Below are experts of layer 6 (counted from 0) of a mixture-of-experts language model. Rows are named router (the router's row for the expert), gate (a neuron's input weights, with its number), up (a neuron's input weights, with its number) and show model dimensions 0-255. Each number is 128 + 32 x the weight over its row's rms, rounded and kept within 0 to 255.
After each expert's rows: a language model's description of what the expert responds to; "gets" lists some tokens that make up at least twice as much of what it gets as of all text. This comes from a sample of Wikipedia text that the model never trained on. Tokens count by the router's weight.

# expert 16
router [ 70 151 176 138 155 121  90 161  97 145 124 107  85 199 110 117 146 148  91  97 128 120 177 114 123  93  37 115  93 186 120 135 153 171 158  70  73 138 120 159 134 116  56 122  87 144 185  95 121 107 103 116 100 118 122 114 104  98 176 119 107 137 162 138 156 106 151 211 146 133 141 124  70 132 130 153 168 123 127 168  96 146  91 165  88 146 100 135 103  80 156 164 189 148 103 111 164 141 118  96  81  99 118 163 148  72  73 109 160 196 183  99 134 129 142 102 153 140  75 119 168 115 107 135 117 123 101 149 177  77 191 148 142 133 170 156 166 101 140 101 163  81 113 142 141 136 186 163 135 208 110 138 105 132  92 101 121 172 133  99 127  98 166 145 156 119 173 101 112 140 158 154 104 125  91 123 112 161 141 188 101 182 151  89 127 120 131 202 138  70 120 178  96 130 158 127 143 100 117 167  96 172 161  79 100 100 163  71 134 166 137 139 152 122 178 116 205 144 144 142 173 156 143  96 163  86 113  98 136 125 102 143 125 128 141 176 140 124 149  70  78 178 191  80 126 121 116 137 154 148 105 142  89 129 153 136]
gate2 [118 144  81 140 165  95 162  74 142 109 153 149 107 104  84 131  72  80 131 188 148 114 134 182 163 105 131 163  63  91 186 137 111 162 163 150 126  98 111  96 129 108 106 128  85 139  79 184 137 175 131  99 180 137 140 142 135 109 123 125  89 158  90 139 168 125 154 154 121 123  77 147 111 158 105  86  90 118 129 175  84 137 121  95 162 120  77 171 130 115 142 139 166 152 206 154 108  76 149 143 163 223 136 131  89  93  93 121  90 130 111 195  79 135  63 139  80 151  90 154  97 131 154 161  92 185 120  56 121 138 216 143 111 127 142  94 179 128 188 147 105 155  81 107 159 114 130 173 110 145 137 181 151 180 146 162 116 131 123 101 134  80  88 135  79 184 130  95 150 142  94  96 104 133 135  97 155 204 172 132 143  98 119 137 140 171 101 130 152 116 156 125 117 168 142 147 108 199  97  97 133 129 109  81 118 188 174 127 105 140 148 141  85 117 170 139  96 145 104  97 139 148 170 204 108 123 122 147 110 157  65 113 171 123 111 155  78  87 137 139 173 143 108 102  67 156 130 118 100 147 141 146 147 109 134 142]
up2 [165 123 146 110 128 106  62 149 147 161 104 118  82  98 184 143 149  99 138  93 105 125 107  68  86 162 153  63 164 113  68 111 105 126  70 164 107 147 147 134 135 142 128  83 137  99 123  55 107 146 117  93  97 130 128 142 126 191 130  92 120 134 129 170  49 137  87 115 154 151 165 108 136  72  92 188 154 147 106 110 140 115 110 130 132 123 134 150 155 147 128 150  98  91  90 134 139 163 185 134 133 110 146  93 170 164 146 129  80  86 109  83 146 109 154 134 124 118 123 115 131 140 104 131 152 124 241 135  96 140  75 117 171 167  90 197  78 167  90 107 144 124 153 143 132 176 109  89 185  82 119  74  93 102 142 115 176  86 136 134 121 167 127 128 176  92 110 112 133 167 136  74 166 148 175 148  92 105 149 112 141 199 126 152 120  97 161 108 149 213 100 153 144 125 138  98 199  81 179 143 156 136 175 161 181  99  93 140 157  93 104 101 131 111  87 160 110 126 114 150 132 161  50 121 126 154 134 140 135 142 192  95 147  90 154 153 150 146  78 102  68 127 149 125 159 174 120 154 134 101  90 101 127 163  91  60]
What it handles: Digits and decimal parts of numbers in sports tables, scores, coordinates and statistics, such as 59.12 m, 32.47, 75', 170.
gets: " 0", "6", " 6", "7", "9", " 7"

# expert 29
router [146 133 177 159 141 170 149 119 116 130 152 117 150 109 145 152  87  64 112 171 128 114 114 137  62 114 119 120  83 100 103 109 125  75 135 184 109 168 163  96 114 152 195 134 111 149  83 107 141 180 138 170 151 147 120 144 126 173 149 110 108 119  82 150 220 115  81 162 144 141 129  95 145 198 115 106 183 122  50 127 148 193 124 124  64 119 147  95 157 172 126 166 155 115  99 139 105 126  51 125 129  84 141 189 182 151 180 138 167 152 122 167 130 117 164  79 134  72  85 176 174 120  85 163 122 145  96 129 127 130 137 147  80 108 123  91 149  37  77 154 134 169 108 144  82 148 150 106 115  87 136 117 125 182  83  91 129 154 163 135 121  97 100 123 165  64 111  72 173 152 143 176 170 180 116 142 156 146 187 109 145 112  85 112 176  97  84 205 100 141 158 141 112  94 121  98 114 180 133 122  92 136 121 110 172 132 141 188 114 119 115  91 139 112 187 168  96  96 136  83 132 117 125 108 123 167  95 171 154  90 110 121 121 120 135 131 103 102 109 119 139 108 147  67 190 147 120  99 121 120 144  80 125 108 145 122]
gate1 [103 109 123 121 129 151 124 104 153 121 123 157 150  71 117 139 141 118 118 109 125  62 136  89 203 155 145 149 101 141 160  94  83 129 108 149 115 121 116 105 195 162 123  82 143 154 163 172 104 105  99 148  89 145 187 174 157 124 125 204 111 110 148  96 102 161 179  88 168 107 163 112  90 114 160 161 105 119 124 206 174  99  88 145 118 111  86 142 154 131 154 134 140 180 122 108 176  87 106  97 100 107  81 149  84 119 127 147 112 145 114 116 126 146 128 123 133 167 129  90 111  89 150  74 111 137 127 185  84 169 161 125 188 134  75 111  69 114 130  90 114 150 155 120 115 100 141 141  60 110 134 113 108 138 121  91 101 137 134 116 114 155 121 139  82 103 170 140  77 110 125 147 139 113 145 123  99  85 141 219 124 126 158 106 137 105 115  56 162 161  96  32 150 141 210 197 121  58 125 115 142 107 140 190 103 136 172 150  75 133 108 137 138 171 103 133 151 155 122 138 215 192 112  99 179  44 153 137 127 154 135 127 124 148 147 103 103 130 171 179 173 125 155 127 136 171 101 185  75 130 123 120 135  88 178 145]
up1 [ 57 125 155 125 127 187 143  76 170 123 122 162 134  98 124 124  84 120 121 167 119  43 102 106 189 166 145 136 129 161 144 132  77  93 139 147 112  99 133 110 176 140 113  89 124 162 139 155 125 139 102 161 119 173 180 151 112 119 132 197 161 105  78 105 105 145 168  89 152  97 153 122  75 103 167 195  94 109 132 168 159 113  98 143  98 117  98 119 192 119 150 119 118 164 138 133 132 100 114 104 142  95 112 184 107 127 161 198 149 156 101 155 127 133 108  48 119 204 113 123 124 128 139  75 143 139 140 131 112 141 130 121 163 151  72  64  61 108 104  99 122 150 187 102  83 107 112 164  82 104 128  61 110 124 107  76  60 191 135 134 116 113  95 135 136 118 142  80  74 115 123 157 150 117 155 132 101  94 140 193 111 140 157 131 121  71 105 117 182 137 144  86 154 111 187 178 108  85 106 150 156  90 171 175 113 141 197 115  82 125 140 162 134 165  98 123 134 129 109 122 212 148  83 100 138  87 154 166 152 117 145 113  98 167 182 145  86 150 192 158 159  91 150 135 157 162 150 161  99 151  96 107 129 127 165 150]
What it handles: Single capital or lowercase initial consonants starting names and words, such as D-ene, D-owns, C-ensus, W-isconsin, t-urf, n-ave.
gets: " B", " D", " S", " L", " K", " M"

# expert 5
router [147 194  78 116 129 163 104  94 146 105 171 130 153 134 156 147 105 160 188 104 105 130 100  83 123 100  67 167 180  66 135 104 157 137 172 133  66 125 123 151 175 101 176 125  73 176 160 167 177  95 159 144 134 112 104 147 124 111  78 114 128 130 125  91  72 144 137 136 148  86  70 135  89 109 104 125 107 138  99 138 186 127 193 120 167 114 150 171 104  95  97 146 141  77 174 174 118 103 100 210 115 173 107  95 101 165  48  99 182 111 143 137 118  94 104 115 135 115 123 137  90  93 169 120  91 140 154 116 148  85  84 141 180 150 102 132 103  59 167 136 125 129 115  98  83 172 111 128 164 121 163 136 183 116 169 188 135 148 164 127 103 133 155 113 110 141 121 196 149 132 161 151 127  82 139 142 183 177 189 156 111 117 123 182 102 107 102 121 147 121  86 136 138  79 118  92 156 116 183 173 165 162 125 144 122 109 122 156  82 157 145 102 108  86  86  86 145 160 136 153 140 136 137 131 125 106 148 169 116  89 196  93  92 188  83 129 174 139 133 144 139 111 117 119 159 126  75 113 148 223 116 154  87 114 101  99]
gate1 [ 93 146 121 163 169 182 138 128 159 207 119 118 173 145 204 131 135 105  79 175 148 140 119 160 138 102 130 140  91  84 142 139 127 148 171 167 123 113 127 152 119  52 133 122  91 123  85 130  86 190 174 101 127 103 136  93 159 155 132 153 161  91  70 188 111 142 107  85  89 114 108 109 194 107 158 117 103 123 126 166  58 118  93 179 122 104 124 132 115 117 105 105 158 133  87 168 151 129  89 155 122 108 176  85  71 110 164 112 160 149 146  92  68 115  88 135  91 166 161  84 122 126 120  68 100  64 130 139 146 185  78 119 150 165 136 116 137 143 176 149 104  92 122 108  86 171 119  84 187 203 153 162 125 139 149 149 104 112 168  80  90 109 123  71 170 129  80  91 100 155 130  92 133 113 161 136 191 140 125 183 122  73 114 178 162 178 138 129 180 112  83 137 118 117  96 109 161 116 191 125  86 110 175 145 143 101 120  82 107 122 109 133 140  87 127 116 156 193  71 163 100 149 124 119 102 158 118 145 115 122 116 123 115 127  93 148 103 109 159 105  91  52 120 160 152 186 160 133 150 144  95 127 178 108 107 180]
up1 [110 168 144 174  76 155 134 107 150 161 143 179 101 170  80 149  97 105 105 167 140 127 127 142 123  81  99 100  72 178  82 142 152 129 162 144 169  91 100 174 134  71 139 145  62  75 123  94 117 173 133  67 103  98 149 123 146 114 134 124 110 138  96 164 134 141  66 134 146 172 120 143 130  88 163 169 104 143 100 151 115 203 111 105 129  64  79  94 100 211 114  94 163  91  72 124 109 116 165 139  97 134 154 149  87  87  93 122 141 182 172 145 122 135  82 117 143 116 100 104 167 125 172 187 136 107  97 142 128 171  95 156 131 174 173 105 106  79 158 110  89 172 157  63  60 133 190 148 144 138 155 116  90 184 151 103 143 145 137 104  92 113 173 169  81 126 146  73 106 150  73 126 120 123 174  78 149 108 177 169 109 119 123 150 110 174 188  77 123 140 147 134  98 122 129 149 118 120 171 103  88  85 125  78 156 116 178 141 106 126 182  94 159 135 101  80 116 136  91 161 153 111 178 146 121  91 117 122 128 206 135 100 114 106 146 168 127  70 120 142 116 144 202 117 112 100 171 149 123 107 117 157 119 158 152 130]
What it handles: Separators and linking words in awards lists, credits and tables, such as pipes, colons after Winner or Cinematography, dashes, for, by.
gets: " |", ":", "-", " for", " and", " by"

# expert 3
router [ 96 143 143  83 113 147 193  81 154 132 158 106  64 159 158 111 166 133 134  94 162 190 153  81 134 177  96 151 124  87 108 121 124 128 128 111 156 115 141 108  96 164 178 150 105 146 119  88 119 123  96  31 162 164  70 102 109 145 133 156 127 182 148 146 165 110 152 105  59 121  71 113  99 130 158 176 133 132 111 137  87 183 120 169 131 158 118 137  91  65 110 174 167 170 145  90  92 107 143 129 119 138 221 171 178  86 126 138 188  87 122  72 104 150  90 170 127 175 114  85 162 101 139 131  95 141 182 129 126 135 147 151 124 114 187 147 161 153 200 120 114  94  92 115 121 158 138  87 185 167 161 139 107  95 151 185 105 166 165 129  98 129 143  82 110 159 177 127 150 175 149 116 132  83 174 168 113 144 123 179  73 154  94 163 159 156 176 157 168 118 139  67 119 156 111  97 196 208 139 124 119 105 151 147  87 151 138  93 101 145 124 134 127 174 178 158 119 122  85 140 155 139 102 122 102 178 159  88 144 124 122 101 111 164 112 114 128 101 183  91  98 134 114 110  83 142 118 109 148 131 127 171  96 144  92 119]
gate1 [158  96 149  99  37 129 109 138 106 166 222 115 152  74 142 160 144 202 100 110 153 119 107 163  79  86 106  67 119 122 177 127 121 147 111 167  95  90 209  90  75 146  85 128 113  90 122 131 174 171 134 173 172 153 125 114 122 176 171 107 139 107 137  96 142 107 122 169 126 132 124 158 164 187  90 142 175 126 135  86 197 120 158 161 122 146 132 173 128 148 148 151 102 171  94 146 131 107 102 186  76 156 128  64 144 185 139  97  95 130  88 235 109  95 152 163 139 118 108 131 107 119 125 150 166 152 145 140  67 134 150 150  96 143  68 116 115  99 171 119 135  89 149  64 143 146 131 190  80 152  87 103  71 201 164 123 161 124 159 107 110 140 122 175 135 135  87 186 113 119 106 109 155 131 131 118 106 143 100 109 166 151 101 130  86 120 125 108 135 133 154 138 113  87  93 124 171  98 153 111 143  73 147 124 159 104 109 156 177 103 129 116  99 150 110 113 116 159 150 108 108  87 202  82 127  83 172 138 203 109 155 118 156 132 131 119 117 132 162 105 147 114 156  84 101  95 102 153 117 116  68 113 126  96 123 147]
up1 [114 148 102 129 214 142  93 102 167 123  68 169  91 201 148 122 120 121 103 155 158 151 146 133 166 166 157 184  76 142  79 171 145 123 135 164 191 141 121 160 169 114 202 128 148 161  94  88 149 111 138  98  94 124 128  83 160  83 103  99 155 127  59 158 101 103 148 153 146 105 125  59 148  92 131  96 106  97 184 115  86 142 125 137 188 120 161 148 159 103 128 103 135  95 119  97 113 160 156  66 107 104 117 199 102  85 125 166 149 138 146  64 157 197 102  72 126 111 149 144 142 123 145 164 127  89 106 127 149 159 120  97 158 122 105  93 149 135  61 127 128 159 150 213 107 125 127  96 148 131 201 135 109  45 116  86 106 157 137 122 106 122 149 125 152 122 149 173 141  83 160 119  76 113 144 156 161 126 130 160 139  84 156 141 156 174 121 149 142  38 131 157 118 138 184 154 103 152 109 121 153 122 134 145 127 143 112 100  93 152 106 178 102 131 139 156  91 104 136 181 138 166 105 206 151 137 137 116  95 129  84 105 140 135 133 149 157 130  79 110 162 161 100 142 145 168 223 111  59 164 128 100 123 150 116 114]
What it handles: Column headers and cells in sports and election tables, such as Pts, Opponent, Votes, %, Candidate, and party names like Conservative.
gets: " ", "\n", " 0", "|", "%", " 1"

# expert 0
router [129 148 100 188 171 178  72 128 108 108  86 120 178  98 114 140 170 153 139 129 149 128 100 154 126 121 139 158  92 137  76 169 168 127 112 135 109 142 172 159 154 124 156 163  55 108 117 175  65 168 160  61 123 120  93 105  52  87  85 145 169 155 148 134  94 138  92 119  91 122 123 126 163 121 133  89 122 182 164  99 150 188  72  96 137 164 123 116  67 123 127 179 156 141 112  64 117 133 101 128 104  73  89 148 112  90  39  97 146 193 125 104 126 119 128 120 162 121 106  75 121 104 129 132  91 136 123 129 192 149 149 159 100  70 154 168  81 117 171 129 162 149  92 148 145 102 145 136 143 142  58 142 133  85  87 125 198 129 133 144 149 119 105 161 136 156  88 167 170 157 148 187 111 140 109 177 147 119  86 117 143 116 135 109 157  82 104 161 174  85 165 130 136 150 156 147 106  99 155 151 105  94 122 122 155 117  97 144 137 102 175  71 118 123 115 160 176 121  90 125 162  89 159 107 123 100 184 134 136  50  76 108 128 109  86 181 158 187 145 125 206 118  97 113 156 114 161 137 161 155  68 155 152 150 159 152]
gate2 [125 105  69 153 140 147 157 107 106  91 123 148 174  81 170 158 168 103 160 118 116 114 190 118 128  80 121 142 124 106 141 114 105 126 102 186 129  95 127 132 188 184 124 171 136 149 162  95  52 179 155 113 125 138 191 156 124 111  82 178 157  77 155 119 111 100 128 137 133 148 154  74 141 116 167  70 125 103 131 118 133 157 179  93 129 132  94 121 135 188 128 126  97 132 156 144 159 144 140 123 115 122 123 108  83  87  90  68 120 122 185 102 118 207 107 167 100 137 138 184  44 206 134 152 130 143 130 128 111  89 127  90 119 132 108 124  72 145 121 134 162  95 129 124 142  60 120 147  51 145 101 107 218  99 125 143 143 105 135 128 173 177  47 144  78 110 115 170 141 131 137 153 114 110  60 102 145  73 107  93 144 190  97  98  81 173 178 170 122 162 142  86 155 143 142 141 112 157 102 136 165 147 155 151 145 134  93 148 182  84  76 100 133 134 142 140 153 140 105 135 110 111  63 125 148  95 110 103 103 120 196 150 163  82 118 110 161 153 150 102 175 159 111 160 101 136 124  93 151 113 131  74 112 194 141 107]
up2 [132 137 124 142 117 155 163 130 108 133 110 133 114 146 128 125 116 112 156 153  74 103 121 159 118  88 144 134 123 129  96 108 114 124 136  65 118 163 100 121  58 108 129 119 119 198 144  68 152 145  90  93 158 140 110 122 147  99 174 120  84 168  75 203 136  62 103 151 142 117 114  63 116 115 100 136 153 151 129 118 165 146 141 151  71 171 174 164 106  70 130 110 160 176 118 101 122  86 136 119 163 143  76 152 145 159 154 105  46 130  57 166 146 119 142 149 137  88 128 142 165 156 186  94 135 139 145 153 244 128 165  71 147 129 135 104 103 136 115 112 111 167 113  67 105 149 105  91 126 138 155 134 148 105 139 149 140 126  69 115  97 175 125 123 141 118 137 147 123 146  44 131 176  67 132 124 124 142 114  93 187 158 145 122 158 112  64  66  53 103 210 128 196  79  89 147 141 117 150 118 124 120 113  77  96 159 142 175 128 137 100 142  99  98 139  86  98 162  65 130 120  87  72 178 129 120 120 128 113 143 143  66 186 140  96  96 109 105 188 125 146  98 138 115 127  91 115 108 141 134 124 181 182  79 140  97]
What it handles: Line breaks and hyphen bullets in infobox or taxonomy lists, plus opening year parentheses like " (2010", e.g. "- Order:".
gets: "-", "\n", " (", ".", "1", "8"

# expert 14
router [112 194  79 148 153 115 124 113 150 124 145 132 130 112 131 146 139 116 139 152 102 149 136 100 161 150  87 184  57 131 129 143  99  97 175 123  88 108 182 165 129  95  83  64 107 107 108 152 145 216 113 125 116 101 140 125 106 111 150 131 112 138 145 177  90 129 189 143 138 179 101 190 153 107 192 194 130 166 125 126 134 123  70 145 131  98  73 102 171 171 152 156 110  71 102 138  76 130 110 175 164 144  66 171 113  70 159 113 166  89 120 125 125 122  93  79 108 155  70 142 110 128 148 138 174 166 130 125  96 129 175 142 128 104 142 102 143 160 140 104 137 105 106 121 147 132 125 199 142  94 113 108 115 151 167 110  62 131 169 148 188 190  71 171 194 187  72 138 174  92 152 127 103 108 118 161 149 152 172 103  89 120 155 105 139 129 174 121 132  83 124 135  87 163 175  74  95 134 214 144 161 160 157 128 141  79 113 124 129 142 141 146  91 145 121 141 114 103 132  90 171 182 104 215  87 168 165 128  95 122  70 125 118 161  65 113 153 120 104 126 148 112  91 125 144 146 142 147 121 131 195 112  95 139 117 148]
gate0 [145  88 149 122 186 126 107 108 110 113 126  97 115  68  78 140 121  88  79 107 126 123 150 141 148 127  73 115 149 147  92 148 126 146 121 131 129 103 121 117  57 184 130  81 178 108  53 101 120 159 128 117 166 168 121 106 130 121 148 112 169 127 179 147  61 144 120 133  72 185  68 133 158 103 158 102 143  91  81  73 171 100 140 198 193 140  91 152  71 175 126 115 106 104  93  97 138 148 100 177 206 128 121  92 121 142 115 100 127 180 143 155 120  68 104 147 112 132 128 173  92 123 150  78 149 131 183 118  89 107 163  97  91 144 140 134 112 161 135  84 113  88 129 137 160 148 132 154 164 131 132  94 188 141  96 129 136 164  93  69 118 142 142 145 164  69  83 164 169 150 106  81 133 166 131 113 150 178  89 164 137 134 152  96  54 176  84 137 126 138  65 123 176 158 123 166  87 141 136 188 139 148 151 105 171 159 121 228 125 155 134 134 169 140 125  92 153 182 106 122  98 123 117 133 182 112  92 117 149 144 135 114  98 123 113 189 150 113 147 113 110 104  93 117 116 153 121  68  71 134 131 152  89 143 163 197]
up0 [157 111 173 148 138 114 124 149  97  74 114 199 110 127 120 136 167 117 115 154  91 139 130  68 122 117 103 153 121  91 155 142  93 106 178 113 133 109 176 189 163 112 134 207  76  86  98 177 150 137 170 102 123 128 141 108 151 110 125 139 140  97 129 164 113 180  90 116 126  38 159 155  97  97 145 131 133  92 102 160 161 186 165 162 124 114 103 186 152  95 174 112 131  57 104 124 125 145 190 157  96 171 118 141  57 143 163 117  92 129 114 142 129 100 116 139 129 104 123  71 117 197 108 131 129 120 124 165  93  98 116 142 178  79 166  97 166 170 135 148  97 109 184 118 142 182 141 114 138 108 150 121 134 115 129 138 138  89 176 108 151 148  77 128 156 175 143 137 128 174 171  84 151 139 142 138  72 103 141  60 116 143  77 102 127 117 105 128 115 100 132 136 117 162 106 134 119  88  88  83 156 108 190 158 160 159 107 120 210  54 134 157  83 130 127  78 183 112 186  90  43 175 101 153 116 144 106 157 163  98 128 127  85 118 135  85  73 147  95  74 118 118 140 146 121 170  72 106 169 107  95 140  83 134 101  89]
What it handles: Capital initials, especially A, An, Ar, that start names and items, and pipes opening table rows in album, song and review tables.
gets: " A", "|", " E", "A", " R", " The"

# expert 10
router [151 110  33 142 120 120 115 110 161 137 128 166 110 107 167 127 127  96 138 105  99 145 168 147 130 130 147 129 146 168 156 127 131 142  99 115 114  83  81 124  97 133 108 100 166 120 147 153 148 139 131 107 114  98  67 132 102 134  83 122 149 128 130  83  73  88 128 105 104 112  67 139  90 107  99 140  98  96 129 129 170  61  86 147  51 154 126 169  98 128 129 141 128 177 138 224 102 174 118 143 127  91 156 100 106  63 160 125  98 151 129 105 102 142 152 154 186 186  90 160 108  82 164 139  95 132 140 137 114 152 126 168 104  98 168 139  99 155 148 150 114 100 187 117 148 147  81 178 122 140 111  92 114 146 136 188 160  77 153 149 153 121 170  55 186  90 126 106 148 152 150 151 168 102 142  87 194 142  81 104 118 154 112 115 126 131 152 156 201 158  96 160 159  85 117 133 135  54 108 163 122 115 122 144 162 127 103 129 130 139 149 140 103 151 123  58  94 154 138  87  78 134 121 103  74 169 222 116 185 151 107  43 119 167  85  55 152  95  95 133 135 118 157 113 172 199 137 162 173 123 102 100 121  97 113 143]
gate1 [100 148  87 115 179 122 136  89 108 174  99 169  75 195 163 153 146  93 157 101  88 188 111 160 146 104 124 100 130 119 184 145 149 178  85  86 102 106 135 134 149 105 176 181  99 196 122 142  94 171 160 165 180 138  98 136 109 182  94 104 119  87 114 150 120 127 135  99  99 130 108 131 127 149 128 156 104 202 134 133 107 108  78 129 107 107 136 139 125 101 138 152 186 171 133 108 109 158 106 121  92 106 111  73 202 111 101  58 169 129 183 126  72 114  95 140 138 132 100  89 193 119 165 128  64 106 140 141 156 126 134 146 110 141  83 152 118  86 127 160  52  93 128  91 124 124 122 166  78 167 165 188 134 143  88 159  75 137 129 143 124  74 157 136 157 165 148 115 123 105 144 181 170 157 170  97 152 150 111 164 153 171 101 101 131 166 120  97 148  82 129 110 166  96 136 146 101 116 103 137  72 101 125 149  66 104 110 137 122 115 161 118  99 177 153 132 176 138 112 112 116 145 141  66 134 112 134 140 135 125 168  91 119 148 118 102  68 167 153  99  85 181 146 169 132 142 106 174 154 107 103  71 114  24 145 200]
up1 [158 151 116 134 189 143 149  94 130 153 145 137 134 151 181 115 124  52 109 141  75 207 116 124  74 122 115 134 122 111 123 120 219 167 174 130  92  83 135 123 139 147 182 152 147 124 114 108 100  98 183 140 216 135 110 128 149 174  70  92 157 107 130 127 134 139 133  99  91 115 152 111 137 130  79  99 112 160  75 126 125 126 123 149  96 151 145 167 106 137 131 148 142 155  93 134 107 148  84  54 154  83 108  69 161 158  64  40 148 137 140 135  99  77 115 138 108 170  81 156 168  91 145 125  76 136 115 128 149  94 112 137 107 148  81 160 131 118  99 148  72 120 108  74 103 146 121 108 165 110 159 120 143 171 161 126 118  92 136  84  59  90 116 123 151 200  98  88 158  90 209 119 173  88 156  89 122 174 132 113 113  65 116 161 152 119 113 119 134  76 139 135 129 133  76 130  73 140 156 127 105 115 121 119  40 175 136 137 145 138 127 156  99 126 113 184 168 156 169 114  92 178 161 106 147 125 129 145 147 128 140 103 179 167 120 107  80 110 124 125  53 159 153 156 126 151 123 119 151 105 143 112 102 118 193 196]
What it handles: Prepositions introducing places or times, mostly in, at, on, near, during, such as in Vienna or in Beijing, plus taxonomy-field colons.
gets: " in", " at", " on", " In", " of", " as"

# expert 17
router [ 91 141  77  83 130 121 169  96  94 126 124 140 111 161 113 189  67 159 102 109 101 147 160 153 108 156 192 134 148 138 124 144  87 119 114 119 175  96 107 122 102 138 149 145 159 127 157 151 146 157 192  86  99  94 153 130 102 107 111 105 139  77  93  78  86 103  73 180  97 104  96  90 132 105 133  98 146 115 199  87 138 190 114  83 160 113 182 103 177 131 149 135 150 158 163  33  81  78 150 128 121 111  94 140  97 110 193 164 115 155 122  94 110 159 123 144 188 123 185 117 182 145 127 161 158 114  79 128  77 173 138  99 115 148  59 130 152 140 142 128 106 137  99 191 153  66 121  76  75 134 109 115  88  87 157 107 107 128 143 172 115 110 132 174 193 144 131 165 165 100 123 151 114 190 163 155  92 127  74 126 127 161  94 119 126 125 151 122  80 159 115 144 161 157 137 182 136 140 173  84 107 129  68 126 160 111  94 115 135 116 119 116  86 145 106 129 110  73 134 198 133 136 103 106 136  67  65 138 150  80 121 111  91  81 139 110 146 140 183 147 183 144  45  89  92 108 145 115 109 100 102 119 123 115 119 119]
gate1 [ 88  84 137  87 150 171 127 163 176  59 132 179 129 200  92  51 131 157  94 135 114 127 144 165 117 199 139 146 150  67 116  77  97 140 159 152 110 121 134  84 135 135 205 181 137 128 113 109 104 108  93 101 134 142 162 125 118  81 116 171 145 174  93 193 108  75 139  78  77  92 119 113 140 202 105 119 183 131 185 155 100  91 144 182 108 144 122 133 125 143 147 176  60 114 117 133  93  58  89  94  95 102  95 131 116 125 135  86  79 184 110 124 120 177  86 165 117 141 169 111 121 139 142 107  71  68 101 138 145  76 126  96 115 197 143 186 166 124 130  72 162 141 143 143 166 150 112 109 151  88 112 155 169 136 105 113 141 151 129 123 145 109 127 130 129 121 112 116 169 159 160 132 105 140 175 153  95 148  91 135 185 154  94 167 107 111 115 177 146 134 133  98 148 155 125  94  96 193 138 141 149 111  98 138  83 171 122 134 136 152 143 164 163 164 138 119 125 128  30 108 119 102  75 131 104  83 148 102 110 126 122 178 130 114 186 154 137 176 136  74 136 113 107 121 145 177 112 142  99 124  98 151  94 168 189 112]
up1 [139 154 139 122 138 144 136 175  75 188 138 118 134 112 100 160 186  99 138 129 156 106 151  99 147  75 112 206 141 136 157 112 196 104  91 187 101  81  98 185 119 109 115  72  38 116 160  96 109 124 144 128 109 154 116 124 138 112 121 139 161 153 132  81 166  80 147 150 123 215  94 111 100 127 173 141 133 143 150  82 190 106 124 116 187 139 136 130 122 155 139 131 185  93 150 111 179 187 156 190 146 170 134 130 131  72 157 224  82 130 163 152 116  89 103 139 161 133 119 120 123 110 135 145 148 117  96 123 152  92 178 133 186  99 100 110 128 155 158 141 156 171 106 138 125 119 142 167 123 126 155 121 129  81 165  82 127 104 101 174 148 124 153 115 121 132 180 118 112  89 126 171  92 121  52 121 213 147 112  32 118  71 169  77 152 132 144 109 152 124  93 163 180 116 111  76 112 163 127 105 173 109 110  70 121  97 129 111 100 176 152 132 184 161 148  98 120 121 145 162  94 148 143 140 131 101 171 135  82 115 162 126 145 134  77  90  62 100 131 151  93 139 173 182 160 116 144 132 117  98 121 133 139 101 162 123]
What it handles: Line breaks and == / === heading markers around section titles such as History, Release, Climate and See also.
gets: "\n", "==", "===", " ==", " =", "\""

# expert 21
router [110  87 112 148 147 111  54 102 156  96 206 135 120  96 136 122 135 108 144 117 125 160 136 135  92 118 114 105 143 118 114 131  84 220 176 171  99 131 118  89 191 139 100 140 133 120 182  86 104 103  91 146 156 114 141 120 131 102 109 146 113 173  96  97  73 153 173 124  84 108 167 164 139 182 177 131  96 113 114 130 128 120 120 132 140 109 128 157 175 127 151  73 102 143 113 193 150 137 103 101 153  86 116 115  42 146   0 126 117  97 101 114 179 122 123 109 154 141 132 123  81 151 104 162  55  90 159 151  88 142 122 144 146 134 120 149 152 119 104  88 123 143 133 155 116  65  59  78 147 163 136 111 114 150  86 208 134 128 148  97  91 125 130 142 130 101 132  87 131  86 144 126 136 126 132  91 125 147 148 191 215 141 114 145 176 143 121 115  58 170 155 120 122 188  87 146 100 127 116 128 115 156 100 115 126  69 159 167 146 164  79 140  89 111  78 156  88 115 136 127 119 104 100 119 155  94 111  91 166 150 125 148 135 172 168 127 135 134 146 133 101 129  95  40 189 144  95 139 163 149 171  57 117  97 158 140]
gate1 [141 131 111 160 123  86 145 130 149 154 138 139 151  87 101  94  86  83  97 142  72 105 169 144  99 150 139  98 146 117  81 134  95 117 128 157 143  76 132 120 113 184 126 190 152 130 133 130 164 174  91 117 209 128 188 160 133 117 108 156  86 163  77 150 106 201 136 125 124 132  80 104 145 115 103 118 106 149 156  90 122 152 111 129 126  80 134 154 129 100 153 110  94 144 187 123 103 123 154 199 181 102  62 125 119  89  99 160 128 115  58 134 152 149 144 123  96 166 156 210 128 164 121 102 186 108 141  93 132 176 113  97 122 152 106 193 116 100 139 147  64 188 109 157  74 116 119 130 111 108  64 111 143 147 112 130 103  91 149 214 106 106  71 114 158 139 107 139 123 149 102 138 144  99 162 168 137 101 144 152  90 180  90 163  93 141 117 142  86 148 155 162 204 120  64 183 124 133 101  78  64 117 124 116 146 128 188 121 197 141 132  98 168 137 104 128 167 134 128 132 131 164 149 107 131 135 191 113 178 108 114 102 178 109 147 100 135  90 189 106 108  76 134 135 169 142 142 138 176  57 142 108 184 148 100  91]
up1 [ 70 140 139 127 107 100 121 130  98  92 106  97 153 137  85 112 129 167  89 155 164 100 164 144  80 161 152 143  77  84  77  85 122 141 120 113 112 134 193  77 126 102 118 132 109 138 161 130 173 135  95 125 143 139 143 174  82  84 215 135 135 142  81 138 127 197 110 189 100 208 130 134 166 164  68 134 130 146 107 124 107 135 149 116 139  85 104 162 128 186 169 146  76 153  96 128 126  70  65 171  81 120  84 133  81  81 106 131 109  97 131 104 126 125  68 166  90 151 136 217 160 147 101 159 107 115 127 144 117  98 128  93 168 101 134 203 161  90 109 141 119 168 173 126 148 142 129  99 111 102  37  80 178 169 106 139  76 116  95 150 112 145 119 148  72 153 135 126 154 107 152 130 142 138 180 152 110  85  78 120 107 121 135 139 125 153 125 121 136 118 175 197  89  96 182 187  88 131  94  93 102 106 137 149  86  99 185  90 173 152 154 119 135 137 113  91 117 112 140  59 130 183 163  71 140 104 104 118 122 124 130 121 155  93 147  92 128 163 106 121 123 138  96 142 138  76  94 105 166  97 172 108 180 144 119 103]
What it handles: Function words in running prose, chiefly of, the, to, a, with, by, among, between, as in "Coat of arms".
gets: " the", " of", " to", " a", " with", " by"